config.toml
hidden_size = 128
d_shared_expert = 0
moe_layers = [2, 3, 4, 5, 6, 7, 8]
router_score = "sigmoid"
routed_scale = 1.5
balance_loss = 0.000984
norm_eps = 1e-06
beta2 = 0.95
max_seq_len = 512
max_steps = 7354
dataset = "wikipedia_en"
Below are experts of layer 3 (counted from 0) of a mixture-of-experts language model. Rows are named router (the router's row for the expert), up (a neuron's input weights, with its number) and show model dimensions 64-127. Each number is 500 + 25 x the weight over its row's rms, rounded and kept within 0 to 999. Numbers have three digits each.
Before each expert's rows: "gets" lists some tokens that make up at least twice as much of what it gets as of all text. This comes from a sample of Wikipedia text that the model never trained on. Tokens count by the router's weight.

# expert 97
gets: "S", "M", "D", "P", "F", "B"
router:451499489486472510521526536506491514495509496512477489492497520511482514491536496516492493535471458458499450528471499546477515479514558537496497515504515513476525512467463498525503539487498480
up0:526494490484471488510518524502495485523519456445528487519482486517512469515471483520532495552505489496472491456527469523517472537481502516500483544514499464449483534525506555503464460503488490

# expert 32
gets: "00", "50", "35", "36", "30", "40"
router:468511488519501519541513498532485543542468462494474489487496523487498514519502509520501483580498453478488478533488517508485527486512557538518481506502529542452503498497465476507502514479482507
up0:491493487482509507499553451508497515518479477506476491510503539511506540495512490520476488546508506494482501545484516479512520502486572483498470483501535550448476480489474480484506480517472540

# expert 0
gets: " de", " d", " p", " l", " f", " v"
router:494503512501475506526531502485494514518500500495500455474532506458498506470537539492476480534456453497503487508454516510460487484531522529509467499483508528501523481490472492541486546473492488
up0:502508459476478552499518536493507465527500472497529464497446523491517515480476476469480515509531454519492501481510482525501478482454497518524473505496493515531485470484481494513533502456486509

# expert 38
gets: "ed", "ated", "ing", "ized", "ered", "ified"
router:507489506533507478530505500520505520458473454509489442468530486501525517513484513488492510570476482491489479537524455487487521448503489483521500522521528511451501487518467494526518501498521454
up0:532469501461478489511540525436510505504462503454539487532498526503522545496483487532492521513522504477512510470490520550510495514539474492510494477493499480518497483493502513473541478522494479

# expert 123
gets: "ity", "ion", "ions", "age", "ment", "ance"
router:478480526544472511551512514510526543479470480509469486458556484455495510491503541505519506542508498478509457532494465507482519496510498514499536548493512484471534482454465519495512513436546476
up0:482510459513495488543526492495508541492491502484471497496546529472493533467559489516472521480511503467510530542495482465462508493492507511522509517522530471509483489462478518482511517471499491

# expert 54
gets: "s", "es", "ers", "ies", "ors", "les"
router:483480510510473518520540526536509526499483469500459477502539525497519512508486491486514502547487464491525453478505456519468512472495513497504527534493529512489499479499437498489522526461546492
up0:470484509465544509489445498545460534493504487510463535468495536502468523474495516478482480487468454510514492481496504471465492469501523492511500493486544545496477486537455536506483500464528485

# expert 22
gets: "w", "h", "b", "st", "W", "ch"
router:464484473527488524529509538528464533490521499496492497490546514511511492531548529519501471520469492510508512486486489514465483466491536496499510551483513502495477480499481463503531537492541502
up0:544454515479497524484523438499547509529510481519492534503496493509458508509516500484434485497515529516482493569516479462482479549476509489495514516462497516515507470506505480496484516482483531

# expert 121
gets: " the", " The", "The", "the", " our", " Buddh"
router:485482524509418531527469508529488484518531483486489483470524521494503516518513529496471499529453481483515439504479474510494490455527504520508552502483522498454516510488473455550486516502513510
up0:527473525533514513482492499441483480524468413572465450506475478523484488536460495525517525518490523512484469495527508494515470490456521499499518515462470490530496489489502522501486520511525468

# expert 8
gets: "R", "H", "L", " R", " H", "K"
router:445496504501497527558507517510481513509509490494494491470498522480507511542523498485504495550474454514525464485476505529457516485544540517521504534503526527503505487499455500526506529508517474
up0:468502512508476480496489481423477477509558507502460497488482458504488516530484515484543501522484504517478461462481521532506454514501567480476497506493509504507514499472541525475483524505466498

# expert 111
gets: "b", "m", "g", "d", "v", "h"
router:467486474468474541504510492491503512473501501492484486484520496473532517540538490542461485538508491482533484541489494536454518492505555500515494504505509475492516508472461503477505511447531494
up0:481467496470517539505525557499476509526481501512442514496526478470485488511517511506488495525472491493493496543527568517489500512473538477503529517492517478509515505513478488531523538449519491

# expert 81
gets: "20", "10", "13", "19", "30", "14"
router:500495511513473463551491530516492526499504483520477494459533507493460486532512533485515494537511472513522476506483515528485500495527524542515475529503521485476522523484452475524480548443523473
up0:495507490509498494547512476567531523539514515467528499513494486513514508515497505498517524476505482473553542492505504539445572488518502507496507515506484484444489513508514467527498475479525522

# expert 3
gets: " K", " Sh", " S", " Y", " N", " J"
router:488511480511491518547506493498476516501521499515496469466552511500476501538519495524484494544481458517508473489455502508489523489503551509507504515495517529500520481490470459551537567487501481
up0:498453500521493477511506519460541514554499496539450503496530462503510520528513449517476530507529490499468467475522499508505521522472510517499507469504464479511536477484468496467460497499476503

# expert 6
gets: "ing", "ate", " use", "ating", "es", "s"
router:480485501520453488524522487516504510482508447484497500470545529501498517479500500501503475545460477500495494527516477535497492456482508515551523519512518501462509465484438482513511535474512454
up0:534508517530517472507498535522472519502475503479531487462525513526498522479484479489498485515510456519484457471490540516454440449494512494540514527508480493457481514493468495493498564468519516

# expert 116
gets: ".\n\n", "\n\n", ")\n\n", " |\n\n", ").\n\n", "==\n"
router:493500509501479539555508511523512523549496469490491487476535511498514516500537520476498495547485470467540462496524480493507488477534534529495513514468513497466516501466456497550521529465509512
up0:493527447492507494522465462531533530507504496458478516476489498501460500516519539436545510489460489467532523487494485581502489484510534494508510511495487480441506514522498511502522469539494492

# expert 31
gets: "ation", "ing", "ism", "ics", "ology", "y"
router:498484489511496512531525467545481525476483472484489497482531491473515517473497522479542504537483485476500478518514470545480535469501512521513523511516504507474508471513460512521518489483525465
up0:505505516521488490475508481513483504526457507497498463493505486446532532509481489482508482495472502458520521496519509523532502468505543457497539508525472491528497492516502492520513487508431502

# expert 40
gets: "a", "o", "e", "io", "ara", "ata"
router:495513482529481494527504500518501502492480452518512494493527499509495505487470510499472505543467452485529483538518515535489526488513512525516527523490532548496517475510464494483499534446537490
up0:492494513523489486477499489456514556485498468457528529496516489493500565503486514518477514490505518518456511510508521495501490522451525494565510494505499524522490553440495490496493536511448499

# expert 16
gets: " used", " made", " released", " held", "ed", " announced"
router:507511515511432476521518495527505515471509490501501488477504498468515527512499492516474523562487470508495459519507469510480526486501489496546507507479497533465517498500440491564487495511501499
up0:454447500536523488495504499571505495488551510535495482471515464469517501521529482532485528457464475496518479528495513496531524450464536493515506486491531539488503529434528470513515488510536480